Experts of a small language model: vocabulary 32000, 354M tokens.
Below are experts of layer 4 (counted from 0) of a mixture-of-experts language model. Rows are named router (the router's row for the expert), up (a neuron's input weights, with its number), down (a neuron's output weights, with its number) and show model dimensions 96-191. Each number is 128 + 32 x the weight over its row's rms, rounded and kept within 0 to 255. Numbers have three digits each.
After each expert's rows: "comes after" lists some tokens at least twice as common just before its tokens as in all text; "raises" lists some tokens whose logits its average output raises strongly, later layers aside. This comes from a sample of Wikipedia text that the model never trained on. Tokens count by the router's weight.

# expert 12
router:126117117101129129178114172096091127131099092095127082166138097104130099114151175138117146093132120111128146183059136106138084139095132118080106074123067078133196089163114181092104145175146075141084110151072155152120121146198166199109087114134156118138101138054066084125171161131082165038
up0:158117091090099122143176116033131133075137188191123121094130126135145103114150128143175114104146093174115117163127153118106141101075164111122090184141081096149149157181101158141133099149111171165088170136091108108117111102070131133108067122162159126144050106125132149135111091126128141129
down0:095153075157097175109108146143166119134121133142089161153158127125121109147174106126119167107147139097137163053140159133158158092150116058188184176085117123155139151105166170106076157143046181139186101104123101150183146087135170101125101106091079131103162139117157127141167118172093122112
up1:255136078161099107152041077097170123088068176144179086133113113130134152162104141157142127125144127134141145087087138159167132147100095080171130126162126100134116093124136108156105149069086106163163140135113127082111084139120080165138091143222099130044072110100150084105181130110090073091
down1:101112082151112126146181183133178182116142144122110052158123114141116115131138150202122096115142164140131111168141123116184129164119104084142154154128117112143091161087157111106077136097141128159174077124091198156134124120147152089132084175100170176131163126078135160172165094113108128133
up2:124144130127089163126109123126137086088096111117138069101118153108144101104087173132102111122126091158152085150093162110080146155084130169106139121149103094180144090091159161118108113133138113140145133130068108100138153143160125124063128169181182137146155122086070096123150140128118111111
down2:122107116154154145091108147138117146125121153110139137053136070130129154067200121135153095172166156111110099076054090071071110114152136109173106120117102132107128123119194129119083132136101176119135186119119131116151154089216107129130105140118129146103141137164117075133094095123126164150
up3:092102162094098119137123122110167107124176147138103130195124130152080129150160168102144124122135188131153124158098129119066107086098158114138151139141055144139068088116128096161128168181109064115144112122134137174142074102160099109092149151130109088089137130163081100141140128083156170107
down3:156133152144075075141084115133099133152143139165201179102154146066103116135066129120095152204127159096132131119134196165054059092170145222127112097125088117098148135142176124071155136137155134112160109108103085127152133113149075122118127119125151114160133117136137125115142191143130119121
up4:155107107152116191072150111077102115105099159066109121095122132150102132132135136117129151072151113126140153144105149080105131029130141139164142119153139059106150154165183118090082163171100117146085112143075148167138127147147175134117110131187141161137177058112134128135137164121166147140
down4:139137131099145121126087124134101126136132131155070122170187146066151141083140144088119105172156092146119138104137118169082097141127130137164118138160179170150147114052161134062117086120120144133188121103130150117139171149096122151161141096109130165065124116160150131177132117141094159163
up5:121154143125128181102127169125092108069113131152143137179150118115137104083092098140113147166131171149143088138082118160166082147123107093169145107085136054143133115139117110094077148175088126163146093118119195103138156163147175157150126143188063146092109125092172150120084149123108082113
down5:082145101120117173109157087072098093163137096148158111103137054135151091108115177160159121148161121142148126169148209079124113083076143120122104180120108122138138084128136139152143115144131144145095067103136123100126066110158108072171139134126163146168138156119131146173116099116137150156
up6:155104134164095108162133141108150103148137131106149154120101115162125100135106139147115083103143102164137109087118143117136186130122079064173111125147117093133118179128088170169116091213198080142056119111139149180181114082081130125179191061117079118129152117114147119157122152092122138078
down6:119077116085108137079110145103054122137133095130075093138109145118169113094222115144116119113114125098106129166147139082126114140048168149132156160119035137060164124096090117194127110100144154112096072133115161136157121154134147094090129083176080120078092066124154118097093056158152158125
up7:141145169125112063184176118147155163122058117116104115093162143155144119109116138096102154150107108096083085123131124128131132160090080152165137121119108143181131154119141102161131096151097140124114112145132103106127160115203129129122094176156157085122140126140180102115130139136128125102
down7:134124130154130150111119131183153167146067124047103158072119146143103133090070102110078146118151099086139098096120154178151163137068143207097135172172148065086112111081071094174132140146153087117104125164180130117109095134100103125137126078163187209109133102125098156171112188150111080118
up8:151115088147112099098139160165102101110157123153064162177088154114168116102154125136189101101114139172131192107095137156202097111089125184104053137103141133152158135140173080142126134102124156136107141201162082131142112135115157118114106132079112127178118076057152097143067183142153085108
down8:146121128101161118121189163145173124108149172119095153125130136128108157153116074150154152107088063138096106120148160103073127105164095128128119147167151059155139137131113109146172042183133162128146131060214109155103111136085153091143072138096080130164205128122127116092148199152114104150
up9:152162069145126116131155060108122117058103086123108103107142075111119154135110074158180111133124151118106147139118152150083117126166122105168199153126120074162107129123111121123114112193085110152119093165130121130110157111113100146129116116120083112134148097113175107142111149063184115095
down9:151150132112085147133092218162102126128190085157121092138189095176138135068111206165119114151090119082140134088163124163068094153127150050125156108123151127158187178137129143157135148112179089085143090103124147085150132134115103151092029135141141152156179113169168105151107123141127150103
up10:123126152193122151116140169190114115159111114096152137145156180082142131070160158174179112142081096074157170141149135135137195127135119100181110074130156085066166118112144137102162140142128155058157150105100108087092182114103179142058103095171137102100126101114117114108109117108155143098
down10:087095112164119128119129152118139121155105146109105094191142180151131201163114128158078176119138130129084086147175092124151110129132177138116073095159162085139097143101166114113129198143130091150147112150095117172077146129091140095119140166134134116097111163008116141142117129097174141152
comes after: ".", ",", "\n", " However", ").", " time"
raises: " the", " in", "\n", " he", " ", " by"

# expert 18
router:182161167075128104118139084107099203165137140140040125132108137138067116069164152136051129157137130129112132073130132134170153160103167115145139119131078102108124111109133136133092145116102120159126102137117121143135049068134110102151080127104100122131131151119147141144111166140109174103
up0:147065092116177128113138114136030160129180075143147140114128104109141114134169110163178136105107077147102133149103113129196140161100175082083091129066084120139115118148161124107104137046113170134111152090065101101178106133160195125128096170120155129149165162148098090174136132149091114128
down0:164097163095060175135135072135114147126122175134064141098129182117138157133168128113141083163061169095144182188114134130127140169143112086137159156086074171102170118183151111134084179108198108098185098126118153131189117147127110098115136129107145115138127135133094115160152111148117227169
up1:125081155186048112168120048100082120167162148094140098152106110103123136125122162108116136127112129107116116150047154092149126173123118076160092159111130139149106078164125133114159169132146104077140120120110165079148085111160174152152113113129138143102115162123177137103158133116077127107
down1:097095170086144094106110126097153130068097092086068081156112162116143101146151141113142118128114109148106151130103136108102114106147134131180108151139148062088174126091142162138154194110181107142123104094127158136069131050113115122137114139085113134159152172182123096127100113093142066138
up2:161100127116150140113075123164105094081124165145138076146145154119111138091124158177037165168156124123154104148120178126179117121141144091127154119055146170111106125098120149131090204150150128122150105149101145101127120043158108151127160106137051062126109126152054111156077136139076208105
down2:087135145075173144094126055139152108110147130113221123144139115167162144101121176130119080068181146121197121157171135156169122111198073125103155167130162158091211105160145192145130112129175088097146077152103106107092090084166132099152112083146121162098153098139062209090124133185187142107
up3:126141133122121043116180100076150120193163149125091102131205098120119084165124134106182100189125119151095164149171101144133082113132132100106081207187136141119114079154102089146098172156149138107135167148110112084094128120165201138123121162218119095161084140131127140108138087147128167130
down3:084126115156172101163103106104076139167138125101136060112148149049134183082112092115085097180174127084105157154118140104147129072098127139130128129113108138130132165145174107152107134153157140113101156083082087090141136084133140181102058135111092105115128107089118186101092109135106093152
up4:178155126150155130047147068175152117102172142103090120147083070122136149145114135115054147104110115083107168089156144088145106050115102141147113124116124138114087143133122063131175119132064151162121118159138145137161077130128098164100170162072091170154146167132105160111083076155149100161
down4:152080109110128139125143156095151080168127223136127138155134113089134154163083083136178145132088191113155113102124136110157105090184091093105069115103113180129140175142094088119136088116144143107098137135051146155142125181108150115139113155099153127145123107164163167089023156130101080089
up5:156112133102135137099151136097101118094140132120077042113125085125112090130147116131128142196174081106082145097118108190119158087124095149098134140090161141137073141096127173142069101110141161119177105105101163151102061067079109144159094120132110071124164104153116156135123165115104113147
down5:138215116140147129130133089143107112153134136127145107070107155141163081090142109119171140112134028090157128118171081123110126111042156167089128147158128085058110081148109131089120119110136133095118120119119116128092055119167100061085170176098127110106136129165119111156142158126129114093
up6:140093117101128187135076145085146092111134122117111110120161046131157132137120139164107104170156160128107144145171141178096120157192128084160098134187112156160085122113135146123093139107127172106100088135129117111075157125195093142066149143164125160172156128183126151182075141087098184099
down6:164132121117096137116138162133107113150139149087133148077137096150120151107129073091113106141134139114136084167149150095092091121081162101147220129106089117121171114118164195173175085129121150091157151130142109120151114171123098166116112113184147133208110173120180127115174155172163107147
up7:140132157198155149090089100168141142131095124125159157108142094145090115095110122146112176097143123157124121093098146138094120172178106129185101103136133120109068151139098178126100114133133132112056085105115113140105105133123161095106111136086156140159096105099110115171170095085120124138
down7:056121131141134114138117115110079152158069108081081080118132125113125158041116127075113118144112140099214112116135159118103137147140121155109135155131165149130113135077168121056124138101148115179151125108088127184112138124187143131118193112074118121158057160129107171066106062100180141149
up8:176119067080100125163156144140133135088139171141081115138145112165102149064145111134140175099185124104146151134176128122090119190127147144090175116135099125162164088171130101144116181110123155118131177172128106132195125142160118106163076163093104116096164156139095173149132108153166132133
down8:155142156153110151104154084084091119162089084146204149105151117088143162122091170130125149157123086130122168103095175205122139111117143178065178097138109115115080127103158103097161145159140115136121140131132154108123168138147151134134160110135154125131121152128211181148153067104109134182
up9:159128127160164090131120125181129169112114113129139110127149134144101135216116157098073123136148092188135092151092136109148098123125132086120089154088100153193115121067143132154096100079167121143081045114076125117144177161132154114150137150158125088171096147153143127110149150091127103134
down9:091149189123161173130151140177113099116109135165130118141096108121118083136151150131144124163141053155136117138107088153132116136132124133091091144066181146147090137120116121130131128079128130109101126109087092153061158063104117121109136106089056076150146149105088121066127052190108194071
up10:110084161125074106107147080076136118119102107121086130116145123133114158127140120121136123073128175151061128168100118155119130128168113135132127158035152094187166124087078121205121132180146174138169140145185208129130151060202118131180117111173154121079083156145130140117105087123064144175
down10:096127157126163111115174119128196189165126137189083081116170098192129079124150053109129111125207094110137169183100077102098146142111099099115092136093097156160133112154169053111093145160074112154158140118162150111137207145083143073109119080156159111091113079118170142166174065085124150076
comes after: " ", " in", " of", " the", ":", " for"
raises: " and", ",", " in", " to", " ", " for"

# expert 1
router:126067163106094091143154147223096180103125165046106092145130091126134130077147140174124118170131162112138192146148103117117110164068162107080152123135155122155116112085149115177080112166115131135105101134156133172204129140152182153129099156135077109134123056066142197114095161146131076059
up0:150144114148089087118174160153098107151154139136144108104170166117131146119111156108092151166115149108169159088136158079078130149137155157128168110113120137106100106150079173095191150176201080149143078153098168096090132115132125130127103122139147095134145079131107122120138150126149202134
down0:106171103110090137125140153159129127111146116076152105122102107157162103069144160134110099113111118072126106110152150132070121120180132112144106135151153138167141129155169153140083151140123128078172133069106117148129109147103115104147131159121132159122152157173165119136159120114110089111
up1:123108132144112060116159107180142128143192106144080123117131133089198124146094076181108169136090212082113121155098146056142145128121191176176119106062176175195040088106137136135125139094142121155164143121111112184155157081133125133109129098203141129075136127099174132106160167117124103115
down1:124090150120118123163092176104149139113181128126147086092157132154073098156142114151104102137099203075105130111112146083128073084124084121110103099183132100177182074156206125147209174106161110092111123148124133133106097132128130142071161095157125122089077106138098160104099178107083103147
up2:115122085134048133146133145149164180083110082122112089125128122112138084093100086131105061106117130084154091094101118082130159124132102152106175085141133121059104136094140095106151116135061130234189082108197123117151117116112170079107123134156112115118155113098083150222072137188086079138
down2:144097090080128057092103113165107110090121112148172144143123151115124155151135096079215112083064140088139146141187130148118142101102143164100115117127148109202078098114146071109153073120079161093168125100070099124114098136140080134167104082085142102195136113118172175144160123121131126167
up3:084128188232099177148138167152119147175171139124111084112114147136125151096130142144133112093157117131165216092116128106086169085120125058154182149135143132124107131093085140169108146152147137107147102159141146151148137139113188113076148190130088123103130134154180203134109126122174106086
down3:137153093088100130122091133181123202117108179180161199142111166095127201092172129128140175108168120151103149095186123087104073107183129098146137158089086082160120135099129187095092107144141086150132114152138094086144113114125125207123186101090111086201108135090105192118156156148130113181
up4:167134081180103109152120085145118132112100153148114164160126126162092179065136097147109085122170099093069120149177082156113043150142123089142132173139146155137132100145089179177135097104091160110101160141172089168141122090102144156114098131081123180122084134111107159156167153177118227162
down4:096128151196097125160139146115164129113110161190169108109065132062135057147106102115131156154103137107137148185125096117094160135082101138073120121116115118079170141177148161124115171112139140145149111097151103113095158100136127134074163175119136133101124127136146028119143154110145128188
up5:136102060171068116150117138118077138146134115024181103201170130113121102051132108133158115113087150160116144195080182079092125168081148114120128106145119124198161074139050151156111162106125097130151164130117166191106135088115133110138083095127143148113153087147133094078106129125111178087
down5:144146149135150111140117142110161228178144141060067080160119180064152122130126126176108119078149102140123137159150107067120137108121142117075116174110113085019156127114159139084120127141127160131122089097100089141147086184131105191133078132118072106090099159112093162130146178124103140114
up6:129207138091149127096085094159122121117148151126131145159165176129133150056130129104188138177080128196111152179135137123147135165078128059157128135127116103125036107131169095152147111123150146083130160134100170146079113173114145187095178152106144143157112183099096179112106176073166170123
down6:141151197111131125117134096089074163130082130156061131100108082131122154117100161133146129109117118162137219122171133156153213186164132142083152117146133122143153088127159159132125177101199097132142228117131110201165138127093144114127113096129126062097145080172170092094110203139130188131
up7:146137139080109082141171121163077140132132105090133143148080090183130128112129147112091132145147135163100130134125098143128131181132139092096146128164150166196160119125128122159125120139156112153124140143133171138123137131104119167101138105093108117155139125109070155100130169094108152065
down7:098141130209111151163123104161194096136087140083126045105103131148110153144161105142116126152107136102138127111089169147020139143123110147134115181182125109073092129151101147161097091170119150168163105101126105164131131079149166133121138127153175144174113156145164127157177112117057093107
up8:150108165158170137088139123177154107165124144134099104103180088132166103067165135164085182132118055127160102104151109178063165109106087129190115084127132101083137141078147153201104154158116148092108204125106122159131161108103134118174101078122133088167091102150094117130122140155124129142
down8:122140103107050121148115123139078115149132066124159153163108119134033127151123137142092115065114154137080123159104105106198054137117150124058151104100154152182146103089134081113119136121153100152142136151099097154168097056171210139147182139157132134083103157088120130102092114145129117118
up9:122121120115079092123120126133056132146126133066118101058110076085146102069086186082132096127134085087160094165117115098068132130109132108091062168109119107195088176126101126156087159159190099157121134106103174122130141094064110138176096121158160146161110176124145100183167164089065126106
down9:135124095124178163138154073136107123073161098141116063112186156154123109168106116077112117103154045192180097082120132104129124140125118119146154125083116151088095096130097138150112100138123141131122071125143128128090102134122146158153131089060120153136139102107143154098100105105135107165
up10:118107135187085149176168115177156155109137159089102159144158149136131138074131107088153114118132100103188115165083156190111071158122149135118133098145089091114147100175098106182157134075109077153226112113106151142128111091175151123106143094159132095143155093164132184177157180097129100071
down10:146142101175132103104131144114085074126121107092178169085145187132100118114104116144066167091093109122136144125102171072091149155204105185112124152118130122105169177151168098094139166148149135115115110121173072126128125128133067105091186194121167163090135113158144145212074144120146086116
comes after: "\n", " |", ".", "==", " =", "==="
raises: "-", "===", " of", "In", "The", "=="

# expert 7
router:102162171148128122116201140111108167122076093068128104134111136136121178089138112121089076127110131136092121169161173164140102162117114164118102073136144138176116126176127137063173173129104109131071095183110082081139129120128144179138125159165101100070094121077185073079140162143132133042
up0:162142127068181086173136175095159129132126076174094142114135120096113169078134121124139138097154150181124157153155114064120148127143145118123114132136155121155166183132119165120093137165186146140114112094125097117089078145104155125176112122129098147104126138128094126142178058149091143175
down0:145103098148103144155075124118158131178109171122119149091139141153118166130082156132086052094061177072087111100106148037148150129139094143153174136119102110122125158114211105160107081101134040098137159121169081151137079172166149071141098154094139146150148194144150078131086150133125158117
up1:122120098129078152168113186156148133134157143166119093219167137092122135139168158107113126122146096126161087127151176107150136114117137139125142140123129192174128080088120197069085152104156101137100129131153124168159088175123118129125101143115118160109116099081087160156166070112147074129
down1:117136124160069073122148136158073143092163148142156129171092084118171144172120116134117087081121157145106075090180120090143131091108141091146131119183137160132073115120115127110134138110146096145144158134117077138168125125117163150129109151071143137156116148105144082101146118121166145180
up2:162137122110211155126124182087095104148117074104081121149136149125105157085109112134085130180152146073213121146125116163180173186150122158111221164116147141154111113052177102171198128080156197109120091143114131131098142176119141147136133123166169115141122056153136111106130122160141149106
down2:114142112040112151077175104139144148151079141127150065144169079067107130140082139112059163166126125131221149139143180163064083133127154177156111171139110113171188147063131192119120104118130133129145145088126105110139158094082106182146149132136061096081163061092157099125092161130125163084
up3:087147096123148133147155195160147173123079064098082092145145209134207188111211140164183106143107204134082125161060041098053153123137118178131127097096162125085118176118142103126122171133148185093101110147119180179124137125075129113084101180166068146116124091212126139163140108055149142143
down3:145124197133109128109151124114119110095117151095108074085149128136112139113171116168107134172099141137144169112158133107144067127121134101060145131132078159086088120166183092155162120137102125164160084149121100127083103112185126174132099120179163167136145086127153158066139089116130105158
up4:133043146101097116128178167116183092116161081129129166099103203145163127095107120126175106096128082137097125119099168120092074053093162176107124113101144130153129134153124143097187101098143114094119163101154190133118102180096107192112199136113139113136172134134145092112170150139122107152
down4:096126094167152159085223104126151144164136191139137145134060137139112137134112163105114109142098144113222127142090096155166160121102119175154101157138097165106130144076129119151104142182193108140176093108140094154115111197132145115118091196142091098159116106109164137127147162154135082105
up5:133087103111104156112153104081094153116071128112180122185155182150152095130084137106064081153087084169135138121150094111133125109096090104091088093069095138163131115115156126117128124142140083120156143208099084089135125141161197109160092136087060128135084119149129180156095107174185120125
down5:126099103125132142156152167137117150089077082106124151080121162127148109127090100120146156141103137122093126099183123154114240184137108166140129152133131169114130113145105103138140140094108113097144101096074092120070161171087104164136084107135191101155126143133118109171129121126149085108
up6:158167119055095153133136126061112048126157124137140109163059174128089092147202125134094128134123107143138144108123125157139109130172092109158134119106106123144094130107139146100129136112135171165125096185170098106203117133092165104177102109117184159146149149135102161100202124126106042124
down6:097151090138137196175130169113135142129138072147045106086114108166143163160191137120106079075148159116221157148051092185144141189156079163158106144176111133118116117099152109091114085140060138154138139070168138129164115111132125070114095067126108156126156141176064095063084218108132147151
up7:160180170126085039107098194114132105066077084128107169112115187155090169202090134087145120120147129103130118105124108151208159107063128131091147132137209165128091100128140171143114097098156107142117143132207175125216136186122176115158116166141177168105113135133103133127185206167146098070
down7:105083121057119206121117117195117118118069127071145173158118109137088126056120043149065140129134137126162133125097144149112127129182138105140140164156167121121151206168135135139134119171145166128125075126046124077144141051053116116117162067129131132123083111086095144109143055108094097139
up8:102116129097110181133136136140082129112065117114139119075156146077105157139176157106129098094139156111128185140197087134079150154121054118134174121174125144097109160128078142088067086118136070121129150136113124111156116102121145139125174125120155140067125112025056093143094111108165091098
down8:097146126162149126156070111145119179084093162141105109091154151108146086103077134144168107104066089050177074069079126165216125094091118152162162129123158182118126174105182155164148096136131095144127089157139151155115144200107130185150124084127093102104141091121070069127124101152161061125
up9:135108107153112196121077159193155112145117144125168138104158135158085164114141172128061173163226140133107094083101129168172116082106187136159078166167079223132085121130138158168162130201136157147162122101152111140136105148186112097144131087106113070106121148101139125058117103121156158134
down9:172160125110148144111165178207118134129083133132072133164107106101191125129115049118162102104148117152127127131168183152102173135124136117085113108147152207053088101087158150152130122123069121131125071092200078140076143137109112120084144102166155119120128152135139145131169161193145161092
up10:135128089068128137088140146074108094068129156116103125109116109081154121127094118143116120131139146100152208146128077178118115118116114119104167144163146100166113132142174099143149153108127095135144104141114043057094049121147100119095110119105099139086182137098148144154192178182122127095
down10:127104212115082082144120198172113138099082124123152106143141106116139121148115111157098150113147124168098117103172160127078125135100011140178107111138085125146143081101118120173107110120105098127103085045143118111140109152146144100119151122078117145130141156126087109138099153123154109083
comes after: " as", " and", " is", " that", " with", " to"
raises: ",", " ", " of", " and", " for", " in"

# expert 9
router:119061160120100063082144171135113167152133165130105102174186097149142123107147142124118087118174083180114170134130096118193127167118128123134152057171173159097071077058139141149101090177176145158095154121088110127080089103171122162171159157106122107167105127158153092126139134200122169096
up0:110102145102107147143083198055119132138104121083164105090107141198164123160166135168167090116093130145112150098115083155157175120148161151104127097101149146055147144136117096107140146177102132136097110129120111191098150116109119132144119126084104121141161113207140125094117089097205170098
down0:137151060169098126153151078168192110107116152153145101104155097119119177132151144164129088127196156176115126158119151064154155135190136125123168133153119072159147120102145112078103109168112122131148167130130039137148192151090106128096114195139179086136064126119124157141139124201061151132
up1:110150137130107163184110149159147192048200097150174121136111188086081113154059141153094117160132152077096100114150114132128150110069173091123162111098137132131117133114130108107076105092160134114144170145108068169144123109165156145125082171140154138085097136129094123195175053178098159090
down1:142116161145100130155181188119073087112157047123147090208110144133098176152112164171183134175148126106176109188135122126116112129145114064108107121122131179116129111146131147120100107127125167131104125127177046193172166093088190141051102116127103127096108141138099169158128153166127161161
up2:156135119158102091129064099161093048114121150132148106138151159123140099145108173144134137123132164124122112171109135116131157166122091123075139104138143102164131066128111127199132156128139142135110136145138122105179096196101226113112164130110155116131121069125173148179135071094081109088
down2:098131168091107123205149149130125166153163151043099116157097148143116150121155123117153053138080085109132154113144101107101104101146188131128176115076098121139139175109144173142148137093117087145149102115137196200124123167148128078097138105126143168065090133116095142153086159153165087183
up3:111103164130150097119137111061123124127116146103119152097109122175084130112109133150133199113118078138068081069123111104127129137078101144160108126161105120092146214167161106103122095179105117154181136148130142109114093126150160126178115155080164141150096107147095104073142110176138087132
down3:132169105132136142100186153218105124142144133082170164104090129125100163141123110097154115131203144125125120146113131075140130133129114151139147188083107162085146094081137147185152081101173114123162042077099108129158168173084106101114122128107163111135103130154138126142154121153126143132
up4:151121108153130137112132049111106156113116126145093146089104122133094140138097097161135127152139091137083063194138132125170110172133078208141159097166149082071124123109133120161082143095143105170164159134102155096148148124167124189144141120070148131131132102128149140129149094147090084139
down4:114154215057135145147093197105158109133189118156073168156180136177119122148140145077178151104077140101133160202142100113127145076126142093138145167133130069073159157173114141102112146127110159165081182079111169103165125158081119103143106152167142025129110091137138139094128126094177069174
up5:096089145093106137154060113101130164157162138160128138103107118117171095147115147203080111110129124104122123144144129132180166131140115157036109115086138186165121048168123080151123140191139106083145111184110121100124083165098102142137089088128103142126158135183135064120122122144151111140
down5:133153132139073099154108127169099115097104140124100138126079123188106113164139083105146096086183103129052135182164117144107113115092137163093228117085169093083157122184141111148140095131162153132136090104138134135173132151080133098089144103113146121134086159138142076133118144115166150120
up6:139145112084147137193167176078172147145062144148158154079116161122129097076165114133128130197113129105121155141156086144135132199161157138184120056152105076129156087101111117139154181132096089126123124208139115065119125130127139207113135147101127084103101208180145156064158086136190160126
down6:129111131088145154164131128068106161102114110145079125067073119152122078128061108113126094112104093171108075149152180150185152148125196129166140182153152126093094107064129137114190194126130111150093093150144073142136118141127184182116063118149170143129162110119135158187113087169129103109
up7:090089192127076113135162074104154047110184177148106138172111176087107117154136157136171161105112128131133178120164180108136107097147172140164083187158110154113117118084184179182123157182148095148147128102104082078093082122127134109091138134122143173142151137130113165110139157100155125127
down7:168171076126124111146127129136132128141123140128102076106105176105126146149078142129112160139125171136165122117183172178196105166107109088145091163112085099100152085153096127119180157172135152152089216107114103085124175080157194144118132148122069137156130127131156114104174150120111108167
up8:072111114111093124120046119127068115135126120168120085142124125139135153172149143091160169114071089170098134158058086094170134114159184158140149116121143182039195153087123124115147111096107096128093120090109146096103120103121213109089166134091191109155133146105063128096156160080078129129
down8:119127116122082169127096215065147111133089109149124174092152077099120120156071157099115136117111128192184165135122030116067076135126143155100101150175121148145101155078090131154065168175116136107125119112104133031125140095147122094158163117104138139090064138113150096165130129123110135180
up9:091084137133153183004110105108121087141125110113106102199107062182144157154175070126046120123144140132130139110117167124139151128062091109103120083142162131146101083123154155120090102092190148113138155099133131057146148107101126125170174172170144145136085162139142129161085151112107169121
down9:132117111080195099117162124101134158148064179171054101127115050122098061190123120156113147128195143111122122132150105134126090144161127169136152123140102116090173120142167115158145198165185162149149177126122075082124080082102145148153125133112161158162171092151096083133095169090069089148
up10:167113104162145114111131140164138140057120147167074133148149081121134148140112159145135090121127060211114089123142126170112133203167090101135114181099129180107137135144160124082134102121101119094171120112157080163076108110110101174138172128109095167153106169167116113130134202158070197119
down10:124119052183112082159112136101119111081109140097126120153169167150163117168146127072134153119135135137126100126144114124161093113137144211096127138156132127156152155078085060092151120152134170142095126179136124142124146115104175118093087152162080169051053063100160101115124132157141149134
comes after: "-", " •", " ", " (", " by", " Country"
raises: " ", " and", " c", " a", " in", " re"

# expert 13
router:151156130152080084135138143157100088178131143061096111123178119130167130120130092136154090120129173117125130215132154100139111172118109116125199114088155147110097089100190159123099153114044170167159088124126126071151122072086094075169177196186091073122129110078195149088082158160139133127
up0:143103143130109125175130211111153168125173109132095153123158067104100107173070103144141167091162141139180158173083164092101126140102170172110172136073108110111116155103107109159135140159159133153168149118112106091222117116195125178117122162167162030131123153144120149119130147117156129118
down0:135136146099174124123080068165159207111118142103125181120112122150197102130161147101079115037140114131102105120103137110101112131107088132128135099132139107143145135101147174104183120119103133070095097163193097142043148135093088186155160130139164129147117113142152109101135147206110075124
up1:107207155102172161137125114154133121151132178108163128135063072101145099143144042089134115126130155120127140142152122117138076175140150170119121147117198120114117104129183134123122114105076127188113074105149111117193129124085155130130151076135100114121130141104182143180132148100135088191
down1:137168144088092128124134155125147130146183054174122130187147085105154163192135139123072172117115144153085116106084134108113181126112081087151098125065147193131120132159133198054126101104141155197132158166098164129181158099175149126187113155150165123112116146122132193106111118115087149065
up2:106140215135090077119120079135160106141158053086087129088043105104087136104178128150130104141135089141114127165083130147121148149125120098137102096095196137097103126186160135124147117115136140133122108131079104132164132111117151152097178080144127066170125085101118104172148116091107120160
down2:119146145137092104126150095128063201112147134146123144141091108152126125133165150123171086068176153154136149078150130092114133123098116052112119129117137101119164127117113089103102051135171125200094152119126100134174109145174149127121100117151167124083125143153132119053134087065157110128
up3:130096075086138160127192163145200133162134159135141137163175127113054098109121115065153159161149126164091143145090119112134111114077125157169167078159083146136139134102152160105080184080082117189158114125195113150150102148138102144087092097182105148169103085150179181111135096122159144166
down3:170109086132107146067126156126141159143112192195135180074084111116140133145104085134187131125146068103107099138160166166183102121148093117089115094116070100189178084090097195136151164122080142121097133169175132154147146134162124122110118136139174124127140130152146121149143129145158107081
up4:131098143071113118134152148128167095145160122121103154178133104128053126184146169131157127166133166101148132112143121093118138116075138153108108074066106183100107086148107161180167090128141106154160181114165081205113106127176100115067164134206098104153110124105134127103211133157124151129
down4:154078100137157138114181096099071147146180147130097170161170113114124116159113050157137133141124126137112095159172135089191119187124121045147131152118136110164161090106122119138131087126112116183097063170126141147115145112167059120124171178129121163133129048094156083143090150128120119157
up5:109157153116076128168120089137120147123060124106115108130172129131093190168092136071123120143134102146162118162166127173123139143105091158139144100109097104157063133134118144096176142153109143118152106091150131110125107158177114110056153161109105133163167113077101128110116150061136139118
down5:090048136153138101141087127091134074120192084095073151112103086156083146120108075144101127106091107130149143100120080145177127092136114109132124125177084079163213167133084131094124169083167092116187123218129079111124141069111131123154190134094095131071121062101153095138139128140120101130
up6:115153125110082136134127167128092077089110115147113126120155125115126121119142129169158103173095130135180117160128152173131093136127104149118136099062120182162056150149111179236082088113159110192121134098150158149099101126186042153103167107083138070168097177109161134144103156170109168159
down6:098085099145135174096135089086132156195148101097181145199112200141115102142196170083116184139166118160062176120138145138104131160055184133174139120116118117122098158078143066143191138179095134147155152178127134142169121176097175098140083121241089140125143142123136161097158125107112101099
up7:120154178149093139126104164129199139062135082092108127211171112148127119102167126162132059123167161157084087107133136120157110133138085159088094093156153157123081131088063166132119160131106162121143159152095132148085139165194143107177104108146183160123112137116080123145146120102185123133
down7:136185142170186112204133138094097089085143097069130084137170154118131153195161177132091190080084133146100125143173098164153139170134164131122124134080165123147121141132153133106145128102081151133137123124121190141154075163123149165093138127129105104153152127081104126181178090088145101109
up8:162138157121123075119071099124101216109085135092137085086146116086143132124140105139190116109222117161072137093120116101093129149148099140106139107138167106112163075150076125143157124087076085145128126130150134143161155093188107109151180162120153116129097153120079164093097137146133146116
down8:120148090200104083129118134161136187092135197183096128081126150114134152145126101118134135158194067146177184086128151099112098077093161114121160125183143136118112175132141202180066081140087108122134151138157160164161088116163144200126120122098154100134183080178140163180126091112099089109
up9:128183081169161158103141129109147137080152119097149138092167086122139133074096118170171101147143085120184140128113123132174146149125148085164158130119089106114152116124134150093127143161079075121129110101151110069122087116163107113129068174110117131134183119095112124113135111131091182143
down9:092071125139101150124139173109151158149070101077108104134086183089110110151142133067025108131198144154128066196133157112163153086145140131100155168078134165148141177089156127137100142096100102149180126151134121178169114097065098149142124081107103098124106192134117135144050147107099079134
up10:115109117147157192133081053117122107101127191127148104122169159107078145128079115166160120141152140161087123199126182078123181122127080116188134118127096098085133124163142109098134186147106056140164102104172104103123095153124144122081104186199157148134126119136129138120093145081135097126
down10:100129068161112138127134071128151114132151186127112193131102137167182171101077118098147109121107191103083099123106135123088133152143145137114133085116142117132064139144164155124158108055166160069094128091226108171127163072101131125149097084162126168143056154089104118098108125101103149130
comes after: "\n", " in", " of", " on", " to", " at"
raises: " the", " a", " ", " c"